Experts of a small language model.
Size: 12 layers, vocabulary 8192.
Experts: 16 experts in each of 11 layers, 304 tanh GELU neurons an expert, 1 pick a token, a sigmoid router.
Below are experts of layer 2 (counted from 0) of a mixture-of-experts language model. Rows are named router (the router's row for the expert), up (a neuron's input weights, with its number) and show model dimensions 0-191. Each number is 200 + 30 x the weight over its row's rms, rounded and kept within 0 to 999.
After each expert's rows: a language model's description of what the expert responds to; "mostly gets" lists some tokens that are sent to it at least half of the time. This comes from a sample of Wikipedia text that the model never trained on.

# expert 4
router,190,200,184,221,187,193,168,220,216,202,198,190,182,245,215,176,206,226,154,154,172,212,207,210,211,222,255,218,183,191,170,254,211,184,215,198,257,173,246,184,213,203,149,225,187,241,184,213,184,210,178,171,241,243,185,200,244,187,193,188,201,199,169,197,205,138,195,179,195,194,195,157,210,208,203,200,222,173,197,141,157,166,198,225,177,206,168,205,163,201,184,207,217,209,166,189,234,186,176,179,277,226,245,223,188,214,200,212,180,195,217,271,173,182,196,185,182,230,203,208,214,194,205,239,185,191,180,160,229,166,196,175,171,183,183,177,297,214,166,154,164,163,206,196,197,194,202,191,222,154,181,198,225,216,196,152,189,246,221,199,179,157,193,165,244,220,190,260,166,224,220,245,230,211,243,188,245,192,211,229,217,146,188,145,188,180,225,203,167,195,250,195
up0,193,192,152,174,216,224,200,203,197,231,193,157,168,192,194,214,244,239,169,190,205,254,220,210,203,216,217,234,182,179,220,201,203,213,189,191,173,211,189,171,232,198,208,204,249,200,176,140,201,219,165,211,128,177,189,257,179,229,260,220,199,245,230,164,196,199,204,219,215,234,213,225,241,195,227,137,183,221,254,196,185,154,211,170,180,174,221,204,172,266,196,207,172,216,185,226,200,223,200,178,175,194,154,199,165,244,230,235,255,249,129,193,245,245,178,258,189,245,172,210,220,148,205,264,193,208,257,132,231,186,221,175,220,166,185,214,158,211,197,266,272,181,194,199,207,226,219,172,137,176,183,228,174,172,192,197,169,215,204,191,179,199,188,208,171,204,180,221,221,217,214,175,172,195,169,216,166,228,231,172,237,240,239,163,167,246,177,201,164,161,192,198
up1,211,224,176,295,207,235,176,174,189,206,225,224,209,236,217,184,139,190,230,238,211,159,205,177,222,215,248,254,200,244,250,203,196,181,167,177,161,205,199,193,192,205,169,203,270,242,168,203,201,233,193,176,200,208,161,179,208,240,192,175,185,179,151,216,222,201,217,209,132,208,216,170,163,210,177,213,184,205,178,189,223,176,182,224,214,221,197,211,200,184,235,220,246,175,250,182,151,205,105,127,200,174,232,218,179,206,248,198,223,258,193,242,204,234,184,191,231,210,165,149,175,189,161,219,203,155,221,266,212,269,158,185,190,250,204,190,204,193,237,202,97,224,211,203,178,262,242,184,155,215,196,212,194,176,204,220,197,225,184,190,170,187,210,207,214,189,222,202,184,196,170,187,187,191,211,172,180,259,267,167,189,236,251,148,145,190,194,135,213,155,213,225
up2,237,203,212,240,253,190,245,189,150,205,221,207,242,215,207,194,227,211,125,220,202,203,200,204,223,156,191,178,231,210,163,191,192,269,197,233,158,204,202,177,223,212,200,232,247,227,185,219,165,205,187,221,166,201,247,195,225,187,246,232,211,169,242,251,169,213,214,186,195,215,198,196,183,194,246,187,208,160,206,164,202,223,193,196,206,237,238,160,181,204,215,161,182,260,251,139,207,174,144,206,206,185,270,223,268,199,213,212,277,214,178,211,167,187,207,198,199,192,183,170,253,133,183,234,211,192,195,236,204,221,160,176,174,226,217,214,263,196,148,235,187,214,180,258,193,221,252,219,215,172,258,217,219,180,223,232,176,168,198,206,214,194,212,160,240,226,234,216,198,218,195,171,207,213,237,217,151,135,180,209,219,246,280,222,230,166,221,222,206,257,193,245
It responds to: Second digit of a decimal coordinate's integer part such as 51.98 and 24.90, plus scattered word pieces like Command, List, wa.
mostly gets: "off", " Sam", " full", " Battalion", " Life", " very"

# expert 5
router,195,186,210,209,187,178,164,245,252,202,233,185,181,218,213,191,195,227,148,164,165,225,182,187,195,231,230,232,188,184,190,238,185,180,179,189,251,160,238,173,222,213,131,231,193,249,191,210,208,224,192,155,250,259,170,219,248,203,203,172,235,199,185,192,223,161,196,164,202,168,245,162,195,183,224,198,220,174,216,152,157,155,219,220,190,232,205,189,174,240,199,220,192,218,181,186,236,216,187,195,235,210,239,216,166,232,226,199,191,202,230,225,192,203,199,182,189,255,220,196,211,181,203,259,163,194,176,149,235,165,187,181,172,145,207,186,274,225,222,169,164,181,213,182,196,206,217,190,228,154,165,206,210,217,251,189,195,244,218,193,190,165,185,157,239,219,186,269,194,216,198,248,234,228,238,184,238,200,244,213,225,168,196,173,194,193,222,212,155,207,227,193
up0,245,208,160,167,191,215,214,202,213,261,180,192,168,183,244,196,183,192,240,200,179,151,233,202,285,144,228,152,161,204,182,156,200,170,187,188,184,220,216,230,240,184,206,219,176,122,205,193,195,232,182,185,223,198,175,227,206,198,252,213,234,217,162,176,202,223,151,263,179,199,263,196,205,161,160,167,206,161,247,182,196,207,215,135,196,224,166,233,201,249,183,194,241,162,198,219,204,171,195,248,213,167,178,198,229,217,186,178,218,165,192,237,178,202,180,228,178,259,212,159,269,164,143,242,206,246,217,197,212,177,186,158,201,221,188,249,197,164,178,263,162,203,240,206,235,220,168,227,219,217,193,219,224,246,209,209,186,221,236,197,230,184,235,188,189,198,190,236,233,221,201,182,216,179,142,172,215,215,245,229,183,217,181,182,162,153,185,160,247,218,220,172
up1,165,224,189,224,179,261,208,209,153,252,171,183,146,141,211,243,142,168,197,201,182,232,207,213,208,194,220,187,202,194,184,228,215,205,196,199,218,199,167,187,224,179,195,166,223,215,200,176,181,193,185,251,170,125,217,237,164,203,213,241,187,254,171,240,254,192,190,193,209,224,219,180,188,158,187,163,210,213,214,241,202,168,218,216,186,202,202,149,169,238,236,163,191,221,229,151,246,197,205,216,213,208,189,270,130,194,137,203,218,164,214,197,199,188,203,155,207,136,190,137,179,146,213,195,252,103,200,234,165,213,175,209,169,204,210,200,152,197,201,187,211,223,232,195,250,232,146,231,165,155,228,236,227,177,224,251,142,225,171,224,146,213,216,192,223,196,231,167,162,274,234,232,197,249,228,179,233,226,151,190,233,203,230,197,154,185,209,177,209,194,214,285
up2,158,236,172,267,224,218,128,213,212,191,239,203,188,220,217,233,160,224,186,204,197,244,227,207,189,176,159,200,223,225,215,194,182,183,210,167,236,241,205,188,210,125,200,196,212,175,178,195,185,223,143,188,199,217,199,144,196,252,181,165,189,170,198,241,177,249,209,172,188,221,218,215,219,212,165,169,215,203,233,213,228,192,219,202,182,216,218,205,256,186,181,225,192,230,185,116,197,181,156,238,225,174,219,125,170,202,197,250,205,234,210,199,209,204,184,156,205,143,229,197,184,194,203,154,253,220,246,203,222,211,177,220,172,173,180,180,176,213,201,205,199,183,173,214,193,159,251,209,180,170,224,184,231,240,206,163,252,230,219,204,169,184,179,204,212,228,149,179,167,193,179,221,160,228,165,224,177,240,183,219,251,225,248,191,185,202,156,229,163,228,180,195
It responds to: Inner digits of years and measurements such as 2 in 2000, single letters, word-middle pieces like mu, ional, and words such as place, Street, including.
mostly gets: " place", "po", " Street", "yo", "u", " including"

# expert 2
router,171,215,198,207,198,178,169,229,230,209,202,174,160,210,235,172,210,191,159,169,165,231,171,198,160,233,207,219,194,186,180,246,223,204,190,220,243,159,244,189,239,174,116,242,181,215,155,209,177,215,187,150,255,262,149,221,237,195,212,185,208,188,165,182,209,140,217,185,199,199,197,143,200,166,219,196,232,165,205,130,153,149,210,205,181,237,181,176,168,242,195,209,210,204,180,207,233,185,199,193,234,200,245,221,172,208,226,200,188,203,210,231,185,190,190,202,203,244,213,216,189,184,174,235,174,178,196,156,235,175,204,174,171,193,153,202,284,198,197,164,166,181,219,187,180,204,195,177,241,166,139,204,197,214,210,174,169,236,213,189,192,148,186,163,241,227,236,246,210,198,198,258,218,234,236,180,233,207,203,213,224,160,208,189,162,182,208,200,189,175,218,185
up0,157,213,220,188,196,177,216,178,221,169,182,193,201,245,195,200,217,140,190,162,244,247,205,205,199,195,164,206,262,181,188,190,137,188,242,191,196,199,210,213,208,190,184,256,246,147,208,140,194,256,181,230,204,256,194,228,168,244,150,183,195,176,202,213,209,174,156,161,216,208,182,179,137,172,180,194,176,171,229,170,200,169,250,163,136,255,249,207,172,218,217,133,261,171,172,176,131,195,199,207,173,197,220,174,131,186,125,199,224,235,235,168,183,206,138,234,193,195,186,251,193,118,209,177,201,170,206,150,217,178,201,225,182,165,206,182,211,174,225,176,181,193,181,142,209,204,212,197,224,177,194,177,231,194,194,199,194,204,137,249,176,205,198,189,236,153,216,193,189,147,226,219,212,145,215,209,236,207,171,201,185,153,247,212,243,182,154,238,185,225,177,202
up1,176,217,139,183,201,217,212,199,249,218,178,195,195,182,194,207,163,204,224,279,203,207,205,214,249,207,222,221,244,216,173,240,192,213,246,166,222,199,279,243,237,214,197,176,203,154,250,214,167,204,160,221,192,182,241,226,181,150,199,208,204,239,195,215,170,211,247,252,222,175,203,192,228,199,177,126,218,216,190,198,214,181,172,206,246,221,173,184,213,135,209,199,223,171,201,153,184,184,210,224,169,199,176,212,172,223,180,239,156,211,195,187,201,172,151,184,243,238,206,185,251,184,201,270,220,191,189,180,247,214,155,220,146,192,173,171,185,182,196,225,227,227,199,219,120,148,307,182,154,207,216,151,225,218,154,128,197,175,277,210,164,239,196,209,232,189,237,212,192,200,204,244,171,199,205,244,190,177,177,134,198,229,239,192,225,191,200,239,215,182,206,228
up2,219,149,179,186,205,200,195,166,241,180,239,201,184,158,199,211,210,200,223,248,234,208,221,191,214,180,244,203,173,208,210,190,184,223,160,169,206,222,133,239,172,166,212,205,162,225,224,255,203,196,216,226,119,166,165,239,174,196,136,192,174,206,153,247,164,169,208,196,243,174,214,206,151,203,150,218,197,225,208,158,223,136,166,182,264,156,230,179,163,246,193,234,208,195,197,233,206,136,225,178,120,183,240,194,192,221,196,245,207,206,224,208,147,172,187,266,180,237,189,189,204,182,240,197,221,195,195,170,194,189,227,235,171,193,254,145,176,185,217,280,181,133,166,206,189,197,234,207,201,158,200,214,221,190,139,193,225,202,217,214,217,176,186,145,204,155,199,201,183,211,233,257,194,213,215,160,204,233,141,239,284,214,224,230,246,215,224,222,217,171,201,210
It responds to: Digits inside decimal coordinates and calendar listings such as 122.4018 and 407, plus list labels like Authority and dashes in infobox fields.
mostly gets: "L", " League", "\\", " March", "ang", " Place"

# expert 3
router,181,187,213,190,192,177,168,241,225,218,207,176,176,227,231,170,212,223,163,174,152,217,178,219,212,218,214,211,171,181,198,233,212,196,212,216,232,171,238,183,201,201,123,236,170,220,177,210,171,229,205,163,238,262,181,207,248,212,211,190,210,186,168,178,213,153,214,168,200,182,222,139,217,183,192,195,202,160,184,138,146,142,232,205,200,195,165,179,173,228,199,201,192,235,193,157,217,206,167,190,243,215,253,221,183,229,216,212,177,192,227,242,167,190,183,186,181,244,211,207,208,174,211,229,189,205,158,133,257,211,185,194,170,162,210,178,280,215,184,181,186,152,222,218,194,175,216,171,219,151,175,190,203,227,207,179,179,230,212,205,165,188,181,178,229,234,224,279,190,198,204,274,241,236,212,189,244,201,214,218,212,187,180,172,174,176,193,210,192,195,204,197
up0,194,189,219,212,172,220,231,178,176,151,196,264,193,178,220,192,201,212,188,236,170,194,183,167,246,160,174,218,153,206,191,126,162,214,282,256,225,232,216,199,203,148,159,194,227,203,208,228,200,238,217,165,209,217,188,202,191,223,257,204,155,209,163,189,206,203,196,241,216,218,211,241,181,160,232,198,205,214,202,224,283,193,199,165,221,198,188,187,214,155,218,179,212,217,218,197,168,201,232,198,188,234,173,190,181,180,189,185,190,236,219,211,181,227,212,210,211,148,196,220,214,196,172,238,220,200,263,129,191,206,216,205,200,182,167,191,250,152,146,255,171,221,197,187,154,205,186,229,143,171,254,195,193,183,170,203,164,278,163,170,194,122,188,115,188,166,105,198,178,192,197,173,225,214,175,206,201,212,204,200,198,186,177,207,207,221,208,156,194,239,144,200
up1,172,225,245,220,196,221,220,223,201,183,198,169,205,232,175,231,165,202,225,166,190,206,209,184,226,212,226,196,182,165,234,207,175,236,215,241,183,176,204,198,186,195,176,156,226,207,199,179,217,230,174,148,209,205,206,222,192,173,196,169,191,193,216,139,181,228,189,199,248,231,217,157,180,225,227,214,216,211,201,285,209,212,226,157,155,213,177,197,178,202,202,181,166,148,251,230,175,188,208,260,233,200,223,229,184,219,210,207,216,192,207,195,220,243,252,201,223,214,183,222,170,201,172,175,194,244,240,216,214,152,191,192,198,242,197,201,211,209,178,167,234,185,218,212,177,257,198,190,193,263,184,255,194,140,190,203,224,224,188,223,240,192,174,259,257,180,187,128,198,209,223,211,152,204,190,237,199,204,194,264,212,247,211,212,165,211,148,179,182,131,216,167
up2,184,226,230,268,199,195,207,194,188,250,142,233,232,185,173,175,187,192,229,253,162,170,248,171,216,170,224,181,229,202,246,234,162,201,180,175,217,170,258,232,237,165,180,216,206,175,224,190,178,165,224,162,187,222,222,233,165,202,137,228,190,236,252,177,228,167,221,294,230,206,220,185,180,195,225,199,167,195,194,226,194,174,185,177,147,123,173,205,162,250,257,171,186,274,179,227,216,213,205,208,199,177,273,224,167,182,208,186,185,151,207,164,217,216,213,177,159,196,163,224,185,177,196,224,213,187,196,148,230,228,232,153,203,198,209,200,191,141,219,199,176,167,169,208,171,190,171,186,177,208,191,238,216,180,228,152,230,192,202,144,218,192,240,284,190,212,217,214,192,175,215,186,176,239,194,210,207,212,209,228,147,174,208,147,186,164,193,198,217,185,178,161
It responds to: Spaces and pipes in results and roster table cells, colons after infobox field names, and capitalized words such as World, International, USA.
mostly gets: " World", " Go", " Do", " International", " USA", "final"

# expert 0
router,193,188,189,227,193,181,169,240,236,210,225,177,158,207,238,164,247,228,160,170,153,232,202,182,163,232,198,231,193,202,210,243,193,196,188,211,270,186,237,181,234,166,143,235,207,231,176,207,204,215,185,164,249,267,159,230,247,209,189,186,201,177,178,172,184,143,226,168,188,203,222,163,204,200,208,209,203,178,187,137,149,151,190,209,193,235,177,164,169,225,189,229,184,234,187,194,233,181,161,204,264,224,246,231,187,212,191,202,180,197,215,235,148,210,182,181,195,237,215,184,181,171,215,247,186,181,174,129,220,208,187,180,163,137,187,180,285,216,213,186,194,165,227,213,185,187,227,178,208,168,185,204,207,197,205,181,184,245,219,221,185,167,178,170,235,212,205,247,181,224,204,252,219,241,225,188,259,189,196,233,229,141,193,152,200,186,191,209,184,185,214,185
up0,180,189,217,245,185,217,156,194,233,195,178,227,185,219,229,155,151,260,179,212,198,180,186,212,181,221,167,241,240,170,191,189,175,190,241,235,222,217,173,216,202,163,200,190,183,254,198,170,202,203,241,199,206,192,241,215,185,224,214,200,221,192,214,241,188,139,221,158,242,165,133,200,175,192,192,178,181,178,241,201,153,203,212,266,177,202,159,199,162,180,175,174,221,177,180,193,200,177,220,180,150,260,270,224,199,173,188,232,231,284,198,221,140,174,245,202,211,172,239,210,189,258,200,213,236,237,229,175,194,256,228,184,229,188,233,227,233,204,172,161,197,217,217,182,245,222,156,201,211,169,169,167,170,159,179,218,180,196,151,189,161,206,176,199,178,185,189,170,252,193,228,169,207,216,179,215,261,203,172,181,182,219,202,256,208,248,173,257,209,203,190,221
up1,204,203,235,240,144,181,159,191,160,218,203,176,190,174,227,223,185,179,135,190,181,217,253,193,156,187,174,162,195,192,254,193,192,178,179,254,207,240,250,229,251,202,152,174,218,218,215,258,232,131,228,199,235,121,239,225,191,197,197,195,175,233,167,186,124,204,231,192,160,190,225,164,180,187,184,138,166,156,157,205,242,214,161,220,217,185,167,183,210,190,252,230,164,94,180,172,183,181,239,175,227,177,173,206,276,209,213,196,190,193,237,182,202,215,210,236,173,206,160,219,219,233,247,217,185,260,162,193,203,215,229,199,201,272,168,200,179,228,230,244,256,179,196,188,173,230,215,193,209,225,206,220,220,193,233,223,266,158,221,196,212,195,247,176,241,175,192,198,172,201,205,252,207,207,201,210,226,131,145,209,185,233,183,191,222,160,187,171,132,179,179,201
up2,262,234,211,178,229,208,242,202,227,169,191,125,251,209,139,176,205,185,211,209,262,226,209,179,215,202,199,179,191,229,190,146,236,231,201,162,226,225,195,202,242,206,207,167,240,178,206,238,193,246,227,238,202,175,168,195,219,169,171,128,212,214,204,214,126,193,181,195,212,224,164,239,232,182,179,131,165,255,150,214,228,256,173,178,186,190,230,188,202,184,172,149,192,217,222,241,173,218,220,191,196,223,224,209,172,164,235,197,179,238,211,202,254,202,206,210,170,244,166,180,164,197,194,176,179,163,207,210,247,206,237,229,200,212,190,235,227,245,223,226,253,181,174,199,171,203,167,196,192,195,213,176,199,235,169,246,166,235,179,226,237,171,244,269,173,244,180,238,219,188,208,226,197,210,209,184,170,199,250,187,237,274,189,191,173,180,225,126,198,241,155,242
It responds to: Middle digits of years, dates and money amounts such as 2025, 4805 and 1,700,160, plus assorted word pieces and common words like not, it.
mostly gets: "side", "ations", " down", "old", "red", "ab"

# expert 13
router,182,175,201,210,202,164,161,238,237,215,204,168,166,227,215,177,187,206,153,158,178,222,182,212,194,234,203,240,188,185,189,227,215,201,185,224,240,179,234,170,206,182,122,245,178,238,169,225,189,220,176,180,251,257,196,230,263,174,200,169,206,190,168,182,190,152,209,196,197,200,238,161,188,199,201,203,231,171,217,163,130,164,194,202,199,202,170,215,166,226,159,201,203,197,176,178,213,197,174,205,259,215,240,204,184,210,223,205,192,186,220,252,170,212,193,138,198,241,199,218,195,184,190,238,197,170,185,153,224,183,200,192,156,191,188,176,276,203,203,171,190,161,216,189,178,195,210,181,224,144,172,206,225,218,214,193,190,248,221,194,181,174,191,171,211,190,203,253,167,228,215,254,247,254,222,192,243,216,220,189,225,185,168,173,197,179,239,199,159,212,214,187
up0,226,202,194,153,204,186,234,292,196,180,213,196,207,227,182,211,205,159,201,203,195,217,172,217,202,242,166,156,175,176,176,218,197,240,166,202,183,189,165,227,195,226,209,157,167,184,195,247,198,278,183,210,216,207,207,181,198,240,192,207,170,168,193,225,124,179,170,216,187,234,210,214,217,194,183,168,220,141,217,192,167,135,265,235,248,165,177,206,184,208,196,240,231,178,166,227,194,162,214,249,202,229,156,174,263,234,208,228,244,231,182,259,207,197,228,219,192,194,234,222,211,185,157,191,180,209,220,153,192,205,177,140,210,230,233,198,203,262,223,189,195,195,178,196,154,175,183,180,218,215,229,178,212,186,223,150,242,130,215,218,210,167,142,206,231,137,210,242,193,196,211,191,188,150,190,199,158,167,216,198,206,191,283,238,243,158,163,241,208,220,250,232
up1,178,177,214,218,260,232,193,157,155,188,215,156,222,192,139,213,230,198,175,182,206,174,134,170,186,191,200,216,160,213,181,151,190,153,193,220,168,235,175,176,169,183,246,228,230,206,161,186,237,206,183,190,196,140,212,207,249,224,218,188,207,202,217,232,194,207,208,264,173,177,145,220,222,202,215,183,211,210,160,167,183,203,173,185,224,192,189,190,150,199,206,245,216,214,118,172,180,200,277,231,278,101,186,197,150,195,165,231,167,189,235,205,176,199,208,178,234,154,214,210,192,206,209,224,218,262,188,148,187,184,216,212,219,188,200,204,206,180,259,249,225,161,211,196,266,207,203,169,194,156,210,225,169,178,136,193,169,224,164,209,192,206,166,288,187,149,217,229,222,202,210,251,239,212,179,211,195,154,169,209,248,206,243,188,156,214,209,194,143,204,178,138
up2,257,191,184,175,194,170,224,226,211,226,226,181,191,177,198,209,193,194,205,240,191,241,193,160,184,221,246,207,197,157,191,195,174,195,252,170,166,192,225,204,238,185,173,214,211,260,191,240,137,198,183,243,176,210,142,238,259,200,197,224,188,235,195,224,219,196,193,244,176,259,194,213,190,232,181,208,164,180,230,173,217,220,186,242,208,233,181,166,217,219,207,195,224,150,215,196,167,114,172,167,198,230,248,239,226,213,195,242,254,210,195,181,219,165,223,263,216,207,213,215,220,146,168,162,154,184,176,212,169,203,168,218,211,185,188,220,199,200,179,291,234,250,190,136,186,213,144,204,186,208,276,225,143,229,215,176,182,234,213,183,219,184,198,181,189,225,204,160,214,219,236,192,177,218,226,237,194,207,179,218,233,178,222,133,209,214,232,161,180,186,231,199
It responds to: Pipe separators in wide tables, digits in times and dates like 3:19 or 1:32.4, and word pieces after re, cre, ex.
mostly gets: " Team", " re", "J", " Music", " Japan", "cre"

# expert 14
router,181,183,212,207,199,173,160,217,248,202,200,189,176,217,195,202,234,233,171,154,177,229,175,177,195,230,217,236,161,181,181,246,235,187,206,239,240,167,224,189,206,214,138,239,193,239,174,200,185,229,173,179,261,264,172,217,254,170,206,177,205,184,175,181,193,172,202,162,206,190,220,147,209,186,200,198,215,189,215,162,159,166,219,189,223,225,167,178,179,213,175,199,182,246,171,204,249,183,182,162,247,218,259,209,198,223,219,195,184,213,229,257,170,191,206,167,182,245,206,211,202,177,188,243,205,193,165,162,241,172,187,172,167,184,201,194,290,229,183,182,171,153,201,193,202,207,202,185,220,148,175,213,200,220,203,197,170,245,209,192,186,174,189,167,238,183,204,255,185,216,214,261,241,220,236,191,228,210,200,237,219,173,220,170,191,188,239,206,197,211,238,215
up0,179,174,233,153,300,190,221,203,169,207,211,225,198,213,168,223,190,200,225,168,185,224,240,244,264,231,236,181,176,217,182,188,176,195,220,213,222,240,245,205,163,172,229,190,186,171,179,232,246,191,199,185,242,195,237,151,174,256,158,219,219,173,195,194,188,175,224,205,209,214,199,206,235,205,215,218,192,219,241,201,303,190,187,193,219,170,225,181,184,170,188,217,185,204,216,222,186,197,235,213,193,169,259,171,187,177,134,231,181,187,171,222,226,181,193,247,194,168,197,239,175,191,192,186,206,187,215,197,183,188,238,244,192,202,192,190,145,195,192,199,193,207,195,163,226,231,195,177,214,216,250,221,216,178,183,176,205,180,178,237,197,169,167,250,176,175,201,208,233,142,187,239,207,163,232,150,206,157,200,254,133,232,243,240,197,192,231,216,229,215,189,184
up1,205,243,226,191,232,243,199,150,204,155,162,233,276,261,127,182,157,154,221,238,178,206,188,168,225,209,162,212,218,218,207,184,162,241,151,227,209,191,213,192,187,190,142,213,198,167,206,148,157,216,247,141,171,193,196,230,180,224,226,193,251,189,189,185,233,182,208,138,191,204,161,213,163,184,170,175,179,160,168,189,249,214,178,245,227,179,204,169,211,155,252,157,202,176,191,202,167,217,225,185,149,194,261,206,191,185,171,215,240,181,238,171,172,204,200,204,208,191,141,241,225,228,169,230,216,225,186,233,190,197,205,214,206,199,206,260,240,190,213,228,195,227,185,156,231,242,208,205,222,177,215,170,203,201,227,216,199,207,203,197,137,239,216,171,201,195,151,177,237,225,189,208,194,214,134,219,148,192,211,199,232,175,182,182,182,204,211,203,207,213,169,200
up2,231,199,202,170,200,216,214,218,207,194,164,166,188,214,181,178,223,179,165,236,226,198,169,120,215,264,169,182,200,222,182,209,227,235,209,182,221,215,202,150,168,202,160,172,189,147,184,201,111,199,188,197,152,169,231,223,174,205,244,197,171,174,189,174,116,197,195,189,199,199,175,183,175,254,201,184,196,186,226,211,153,158,191,202,203,208,206,159,215,188,236,184,192,221,236,165,233,147,214,164,177,260,204,178,229,157,206,205,213,178,207,210,211,233,187,207,242,178,184,201,228,178,182,226,157,220,257,200,208,221,204,218,233,223,236,168,199,194,148,214,235,163,165,230,196,220,197,170,225,165,220,270,218,141,187,190,130,180,232,234,234,170,196,227,118,233,175,140,132,214,186,206,230,226,204,222,211,192,190,239,212,170,258,207,198,207,240,214,174,163,178,231
It responds to: Digits just before degree, minute or colon marks in coordinates and times, such as 0.55861°W, plus place names like Missouri in infoboxes.
mostly gets: " Ba", " Sch", " Time", " French", "ating", " France"

# expert 15
router,189,197,182,232,196,165,181,191,238,189,206,187,177,221,210,164,229,216,145,159,189,232,191,212,178,219,235,230,177,164,176,228,217,189,189,212,237,186,235,163,219,200,138,243,157,227,190,193,193,220,195,178,267,240,181,216,227,203,197,169,223,186,174,170,197,152,200,194,201,184,216,142,194,206,182,231,196,205,186,163,134,135,218,193,223,214,182,193,181,227,198,219,206,240,170,191,234,165,190,186,246,204,235,214,179,218,223,202,202,192,225,250,167,218,207,188,181,241,201,195,213,171,185,247,163,186,182,120,235,166,183,187,169,140,180,187,274,219,189,187,172,131,206,201,189,207,219,177,207,160,190,194,212,212,203,157,186,251,213,184,196,175,190,166,254,197,205,244,149,225,194,245,242,224,227,185,269,191,213,211,240,211,215,176,185,182,201,207,192,194,235,193
up0,162,211,221,167,180,247,180,196,216,183,238,130,229,164,224,245,178,199,163,158,223,218,250,239,162,212,180,189,214,199,212,194,193,203,229,173,207,199,182,244,188,218,209,158,210,202,182,212,210,198,220,177,239,245,235,206,267,232,186,224,181,196,227,198,188,179,194,207,189,126,171,174,184,179,130,228,224,223,214,202,271,178,201,209,225,237,202,156,189,180,203,242,240,238,153,170,193,209,237,217,224,193,174,179,188,207,167,194,198,208,201,246,196,222,254,165,195,253,175,188,230,238,134,194,238,206,214,177,212,190,190,193,172,228,186,203,205,148,170,218,216,185,136,193,240,176,190,157,195,155,231,166,194,216,182,224,233,144,240,215,152,211,230,166,173,178,235,199,224,196,203,165,227,223,247,152,189,273,229,192,217,205,240,233,203,211,236,192,167,208,210,193
up1,234,250,203,205,216,140,207,189,186,182,225,216,154,241,229,197,188,204,213,226,200,187,170,245,216,213,159,203,199,217,222,246,208,202,192,201,204,207,165,206,166,138,250,149,180,206,231,234,221,191,175,192,214,220,188,221,159,196,188,211,238,145,218,239,153,177,202,221,195,238,188,185,207,172,161,154,174,209,168,193,217,252,186,206,211,226,205,197,186,179,195,223,157,221,267,198,210,202,197,214,183,273,179,245,174,187,193,184,173,229,125,203,210,229,223,170,202,200,209,257,181,237,188,179,206,230,239,165,187,190,212,155,226,216,207,181,161,205,201,260,253,239,194,182,229,153,219,195,248,203,260,209,166,199,187,162,182,190,221,194,183,204,234,231,178,235,143,222,220,157,209,152,178,157,237,195,184,182,165,236,228,252,182,188,247,158,214,200,229,155,132,161
up2,222,218,239,193,226,227,166,205,197,207,210,171,166,154,224,201,168,160,162,231,160,222,206,211,214,185,219,234,192,195,158,181,183,226,199,190,231,181,230,192,150,253,254,205,199,178,185,214,209,225,195,217,175,148,256,205,152,231,198,183,170,207,187,163,132,187,138,193,217,190,172,157,185,231,175,188,172,155,219,209,168,222,180,167,205,214,177,165,188,236,199,222,205,185,233,194,286,214,204,220,183,158,203,231,201,203,227,177,194,181,157,220,200,186,208,209,229,224,164,193,191,127,241,217,210,218,243,187,248,164,228,217,208,181,140,176,200,167,145,194,140,181,208,207,195,168,201,220,202,189,221,244,167,149,134,184,267,239,210,186,166,244,203,193,183,161,193,192,211,191,218,208,206,202,207,217,194,172,201,154,238,256,273,196,250,257,167,174,194,251,240,145
It responds to: Digits inside ChemSpider and other ID numbers, sentence-ending periods, endings ed and ing, and capitalized name starts like B, Ben, Richard, Kim.
mostly gets: " West", " B", " du", " Ben", " m", "It"